{
  "n_layer": 12,
  "d_model": 192,
  "n_experts": 256,
  "experts_per_token": 8,
  "d_expert": 32,
  "d_shared_expert": 0,
  "activation": "geglu",
  "moe_layers": [2, 3, 4, 5, 6, 7, 8, 9, 10, 11],
  "router_score": "softmax",
  "normalize_top_k": true,
  "routed_scale": 1.0,
  "balance_loss": 0.018,
  "balance_bias": false,
  "init_std_router": 0.00694,
  "lr_router": 0.000526,
  "vocab_size": 2048,
  "norm": "rmsnorm",
  "norm_eps": 1e-06,
  "tie_embeddings": true,
  "optimizer": "soap_variant",
  "lr": 0.00489,
  "beta1": 0.95,
  "beta2": 0.98,
  "batch_tokens": [32768, 65536, 98304],
  "seq_len": 256,
  "train_tokens": 525700000,
  "steps": 8563,
  "dataset": "wikipedia_en"
}
Below are experts of layer 5 (counted from 0) of a mixture-of-experts language model. Rows are named router (the router's row for the expert), gate (a neuron's input weights, with its number), up (a neuron's input weights, with its number) and show model dimensions 48-95. Each number is 500 + 25 x the weight over its row's rms, rounded and kept within 0 to 999. Numbers have three digits each.
After each expert's rows: "gets" lists some tokens that make up at least twice as much of what it gets as of all text. This comes from a sample of Wikipedia text that the model never trained on. Tokens count by the router's weight.

# expert 163
router:489511504485477496471515530522532516539524498491532541478525503493466422529494551503476524500527478520501486521455545540519512522470536490533518
gate0:520463470466457509506516475542530475499502522486527560509505516466522512491506541471476459533492477485501516460512498523506525474508508457495536
up0:494524506517520474505487524440491511475495462537490452483502483502488505483486461524537505488490497533508480508491508497500466530494500511521447
gets: "g", "l", "ag", " Al", " G", " g"

# expert 85
router:475498516539530524510488453499468467469487473437518508467441508498543486471535483505526518537522497474468458471487491521514499459479496451484480
gate0:508482488511493527456490474464523501505493515529480515517481523504498459496540550495504497434494480498501515505442516452485483540462509537483519
up0:482492547511559458510561490506514495472510489449492467510528478533502510461465477508496513510473560473539493493549506522530535508530458506521506
gets: "son", "ard", "o", ".", "ie", "io"

# expert 204
router:456491506530492510530505459481475485509513484447470490467495515517500489470553545468545507530518485495490509482540541506513530486499466459529503
gate0:535480521501492496526520438484539537523521494471528482481490528509483464474449541486532526499502490480508541507485530481492492478515518500510493
up0:526464507494508535530488505480488456550466493443508480483494546499487490522473522520477526488507502533494518496489518440521528515510461504509455
gets: "son", "ton", "on", "ley", "ey", "ry"

# expert 176
router:464505498497469504523480480506457533465497514513464539489493476549529502522522491488522512501500498515531491491509461450472525512488474494531527
gate0:483484507472460507506493520545495494488506546509510575549448515535469526512521441523508478536479505506489486480524475512506526490511513458493539
up0:462467509461432493512503492537485485456481547532491527553476518525499499499544483515506506496477478519492479471523495480521537484515510485479564
gets: " L", " H", " S", " W", " P", " K"

# expert 251
router:463513450466489493482440489497495466483513496493447493478507484487458486535485507497494519513481453532481530525498531474494525503466504492480496
gate0:537552479545465542503510520450523481492466484514499541527499490507469484498488515503549489506469484511494494521490531513465528457515511495496462
up0:477479513484509494508535501494486470510522531524502534517520531452505491476515487464485537517527504504537523510518509537516505483512492498526500
gets: "ach", "ch", "th", "in", "son", "man"

# expert 8
router:517484523473505467465475475539482527505488474500509450510497436496513507499525494530478521471513528538523514508477512503501523509497492490528476
gate0:506538504522510553560493543481497506471463474458489508530492466495504505495543501509500472500479505481493463503501524481484488535501471467514449
up0:513502507498507527548457527514519481468491474558467483524406464464515481490489500483523472518458481484545509506512472509475504519521485517547483
gets: "it", "g", " s", " sc", " act", " n"

# expert 65
router:511528518526512514481491470547458463520486534515518514489488476436479500505513493522494521490533517516552502520481485527479506523466494485493450
gate0:482516543532492546539512535499525502496512509546462511497525567489541531518504503527503457524532500477508507510521478529502513536508505485470500
up0:488494482512508512554559484501502457485492492514479446492497461457472554494495527479497540508470501488491481510510494536501456476486501478503539
gets: "i", "k", "u", "a", "z", "y"

# expert 93
router:488493522535491491477503503473475463518488518448532489504496503491505480485487533531476511541487482511472547555513534474549499467529463524499508
gate0:492509468521528520531512517480453475566488512483448513435461526496549529549485522486501484474462487529509469501479507512502531522437467490511503
up0:496497476533481538511513490494476508534510521503484525471458527496514509532505508478479492490450493526491457522497533529500488522453474490549474
gets: "ed", "ated", "ing", "ted", "cted", " by"

# expert 105
router:499504485552523486466511515518547485498543504493515500551530475482506508531486526496478508475509476512456479520492519478480500499541472516504509
gate0:510503476557516515516479504485446516531504517514502538490497459487526506500512505489504543531525463504472490518499489463477451472487456515519507
up0:552520517448520510517500477535517455483515447465513433536518506490499528541455462481492477478496504458515496485504519515497521523521545497473472
gets: "e", "s", "se", " ad", "ol", "min"

# expert 226
router:512545529507500467507488488472484524462484516525543481526537486468525527464507491485493507515533488487506464531485514511512531532505457479438497
gate0:514537521502481498565481542508525485508495500496508492513482502444520502520518449487496489459520498496471512508482485478539524489521523511476506
up0:493517495503542516469529546533503511543509481482468494492505500524541471505471465481507469503495560527500540541490525490550485497524532487509532
gets: ")", "\"", "\n", "),", "s)", ";"

# expert 128
router:511495480527479512533518476488500501503473502511520455503524520465553527512470499500526510508491490499518531517499501505503478538491471481512461
gate0:520486508538492511488523501510544496499478494509470524528471483510520503509465561523531499508518498501473556534455487490510506508479500495484490
up0:516516482532509543493508473504537498502513503499485492502491487523517519501468540508498492527532506492517503504489504510483515502477500508520515
gets: "'s", " the", "ron", " ch", "ish", "ch"

# expert 107
router:487475533481498470524533504546529505497496464467501475503499473557507491468465493446551500486482506493526523515492539463533442483499463501479550
gate0:482479470474496538510487542505470516469500503490488487530486480527481489520491483478555451442470471476527473478516479483534483525504473515505558
up0:471532522551492477503552475471532498502506467523478488477521531526520478516481503511470489490504559490487470541535529490489508436510519472521534
gets: " of", "ing", " to", " on", " for", " in"

# expert 21
router:533479445516483518507536504475529540505493515486464477525502536474458474515487470555549534515517474484491495461497511495505478488476491515463540
gate0:520489462520514513494464490526503516510521553455513491497463502510516485486490469527506523517505497456511483519479455493508503508513495530518490
up0:523516515499479490510515493466464465501448468543476493517531479496561480507528503468480506510506542514521482547549489541499489513457495540469487
gets: " his", " other", " New", " new", " their", " child"

# expert 199
router:490506468536536517498475486527479507489479515470477480531517461513527466466511523462543509524452494507524530522512528535509492502514500474527449
gate0:471518491501510506466533517546441492521533514498525501509530469508497475513485507505518451506484469489485491467465512502527500487547536524531482
up0:452556519541507528507493510511466473529481511484521489501531478499568537531484451511508505507495510500460468513532481491513477500570518490473474
gets: " with", " for", ":", " and", " by", " to"

# expert 11
router:534513519497508485477504523491483468455529540504545505528514488481538477458520519502513491456455511469521466504543456496531502499512482486453508
gate0:488507514518505522493475494510455537501534520518544541512495493537473474474527504507475475469472540490491468504445473534491491558481493454511500
up0:480498497512482551474473506520464493512511529487523541472505492547475472488490489500503493463452512485501478488423465531504505564483477453543509
gets: ".", "\"", "s.", "\n", ").", "es."

# expert 99
router:473537479524514489474510466463489527524518459466552492470522537528554532461480502480507513491524503516524510507494527500495527552531532455534486
gate0:537489480493469494516539533513500521509476484495488484501468437516546449501509500463538521478507477468503473492520454480471506504505512489522508
up0:499547486446491557497512490504469508459488498490448491505495443501528442502513484486497528478486468489464508491542475488462524497491528495476498
gets: "A", "R", "C", "S", "L", "B"

# expert 142
router:566493537480454499471475476520492530565510471501502502488485463490505491510474485470488514527488504510472513511509487520533489472477489509504466
gate0:487514502528541500514525466487526489514542516503490532452469521503528495513429544469505482496510490545486504488496561487510472497516478508493511
up0:495494530501534542525529462493519476514552488529481499461461511529515542515453522518536517524511530536490509491518556488481488509499482510527470
gets: "it", "un", " commun", " writ", "let", " Ar"

# expert 13
router:485471515541516507515515447509475515523490511498519505522508535517561471480510501526481495517535514500553551560558504439524461492498490452484517
gate0:510517526501489505538529509463497527509470516549514490508492510505516495490510499535513501502498457485480530493503448526515509459510519465489526
up0:485518461475502515481503509473519486481538486536466510477509458472478523509488531480444550494489504490518511511557506478507466499499479474448506
gets: "ing", "ed", "ated", "s", "es", " located"

# expert 145
router:477522506455519497479470466507483488485559474513509536469503500521485502471484501513480494491537520518494510487482531528469516542485492495488486
gate0:478466482533495503530487520500468490475523483481497518491461535497514504502495497472466526491518545518457482494497513534484464511489494506500484
up0:513491487510520512492516502533455518474514487505472527492461544498490504479476523472486531482526532498444505458486530518494443497529493501491485
gets: "is", "i", "a", "ia", "us", "io"

# expert 43
router:521504482504483500517472510527480496481511458516460516513500519512507505542477472502501518532485522501492496530510469467480509533514469492520475
gate0:526494506455507521522478476468459507520441469503496521533452506494495512440500505504544494479517506475444467539501490505505512484455513510492481
up0:488483490547535472477491492542485482467532531512478495495505470501507508517480559545482530514496483511512515456519495501481475492527452493492502
gets: " R", " M", " w", " W", " G", " r"

# expert 209
router:495512499505566490487495488475481519545541498501490554460510493473462489500508519527490525524525515472516540504515478528495500495480471445537477
gate0:523529506540522484511546497494508459521511503495456498461505493535471536475523507526519448457440541449506510423516543513513480441513497513484505
up0:498525485496512488481491513461545511501487466482462487472489513544528549469489499531497458475466541477548509450520505515511461463494523526473522
gets: " /", "ab", " R", ":", " Ind", "les"

# expert 78
router:496485491495497482528506505551497464514470528471503494453522491494498492496490506471506469533531463502502453498516473485540509446503535520528512
gate0:508479509493465501508506507471485504506527506468528492452477465488530513475504512552495512497474531493512509473543539527522542444524516549471484
up0:553483585502486462521501484478503510516500531501509490465518476542509515445517501547495498509507542479493523473531525534499516451493535549474466
gets: " |", "|", "-", ";", " -", "|---|---"

# expert 10
router:511514504479539474490481506517519518511520494489546495478477494473465466490485507479513523509511468526522497508510485550467474508499548467505508
gate0:516526469496501506497500559500515549477460516484530493486468505536501505477470522475502481495536509478487467455557506554446475482530494508442499
up0:503496505470500453538491459513463440528523473541480505507501497450499487522543502519499545473455484536484513508455511457534511543468513453527478
gets: " ", " K", "z", " V", " S", "k"

# expert 72
router:510529511454466495542477536481487480489518463488501494464511465528492462513532525478505502499465502525501508487480531447545481473479516502502528
gate0:543471495482551522510466499512521498469492476539504525496507528482524529537505444468546467512489493526506505489481509513534533511494504526520484
up0:488518496528471483480515491499491510479491548466506490510514477502504457458510526523450532484504481458521483518531470494454468493499507464504481
gets: " of", " to", " for", " in", " by", " from"

# expert 63
router:459482500535511470462532481518512495494490499443546510523503499518539539488480501537504493508506529491505521475513537507554524480545464537472530
gate0:494477507527460517494488479501525502527489478468544459480514498513513486521477541509541529519497468514519490526498532501491464533516525551483470
up0:483539497481537493564510524485448455489515544443465541525487474496495495497516503492488479509521504506487534487500466518538472457474516484498493
gets: "ed", "es", "ing", "ation", "ated", "s"

# expert 67
router:495514509547485485503512521520491511522453505524464511487518504499434493555505465528487505490515539540491460500453486482497504487511524518510490
gate0:541482521414462528501542515501513500478453475494496528497460533482472487500548469504520482496469486541473476485500499517520512508518465459529479
up0:524454485513473494529474531501479538499475471488476524576441514497488481519495520527450498518502469503521488484505498469530488527532480505550494
gets: "g", "og", "ag", " g", "ot", " G"

# expert 239
router:473533501501508494477464528520497517552500500493531483447519511493497508469511475485503506473533531498520533515529499488504526525535532473536511
gate0:509490517463500501459487481497474523490513534467504494494497501497464480509515495487511500524490488539506516454506505477507533511491472487474493
up0:513504527473518520464508488519481537509480521469493521496475489489427475493486490472485498505517444526516529445489520481508543511526465441473475
gets: "A", "E", "C", "S", "R", "N"

# expert 147
router:485508533527532494504453516478469502487480485471468475499509508441519500514528516554442473522497490524496493532503509513533511500465488531516469
gate0:521493505494478488525483525476475500493499520510518518473491529484533534503528507524488482553484482471507471574493484489511515483445479569512464
up0:484474483528525508544475425455464514500515430478458459497493463512483529471502474443487457478489533513512494514491529523497484461497541459521503
gets: "ed", " cl", "cl", "ated", "ced", "cted"

# expert 57
router:490502506472491494545484485537473515476494529491490523467531478478520512490523509505530507548499457517460479510501500508518539476498508494520527
gate0:519519461517506498488490465495479506534501485505553518462522494516480529497551476499497479472466523527504513523544471459499466496505498499487494
up0:507490498513506509505487457490491519531487452506571525469555482515481502498547518520468487489452522518520500522535460469471496498517484555505504
gets: " |", "|", ":", ";", "=", " Born:"

# expert 150
router:492508473550512494525488530510524527530448489547469484500510510505524496562439503506478507522468521497496528456479467478512508462472489539504540
gate0:512471514539476532479516510550493479515498522538506510501503541492489474562460514481516481497540515476520512510516490541519507531517457476545527
up0:492528472492540492484487499479481499492533491480536496503505486537506505472558503520466522519471486536511516500507504455518517505459526547503454
gets: " part", " two", " first", " comp", " dep", " sp"

# expert 207
router:496494480523525511496531475466496445486511481445529501467486467502507520468524462487484514476491554508490550511565490482537516525484508462520494
gate0:502525502479575519496568493527497497482510492466543511517474475475493457495500483494557464474466481456508533532473521498545522489471499524497485
up0:529479470475484505531531466497458514532549466477501521450505549541485486521470522517524510516546498466508519510542495518496517520500488465487525
gets: "ch", "ian", "C", "ish", "/", " States"

# expert 119
router:511490498504540473520466485493517470523453518523478495515513496470492513514504472445470505523505466493532529486476538466522518542515458501501496
gate0:541472481489511560520455475478547490515497506490543476515549487493495510491491524482498526522480482474485481487504505510470509462513480498545479
up0:521490512504508497528448506490551499515499534528499476500515467520492464487472504501493538507475510490495516472481480524529505505508486471526489
gets: " from", " |", " cont", " of", "rom", " between"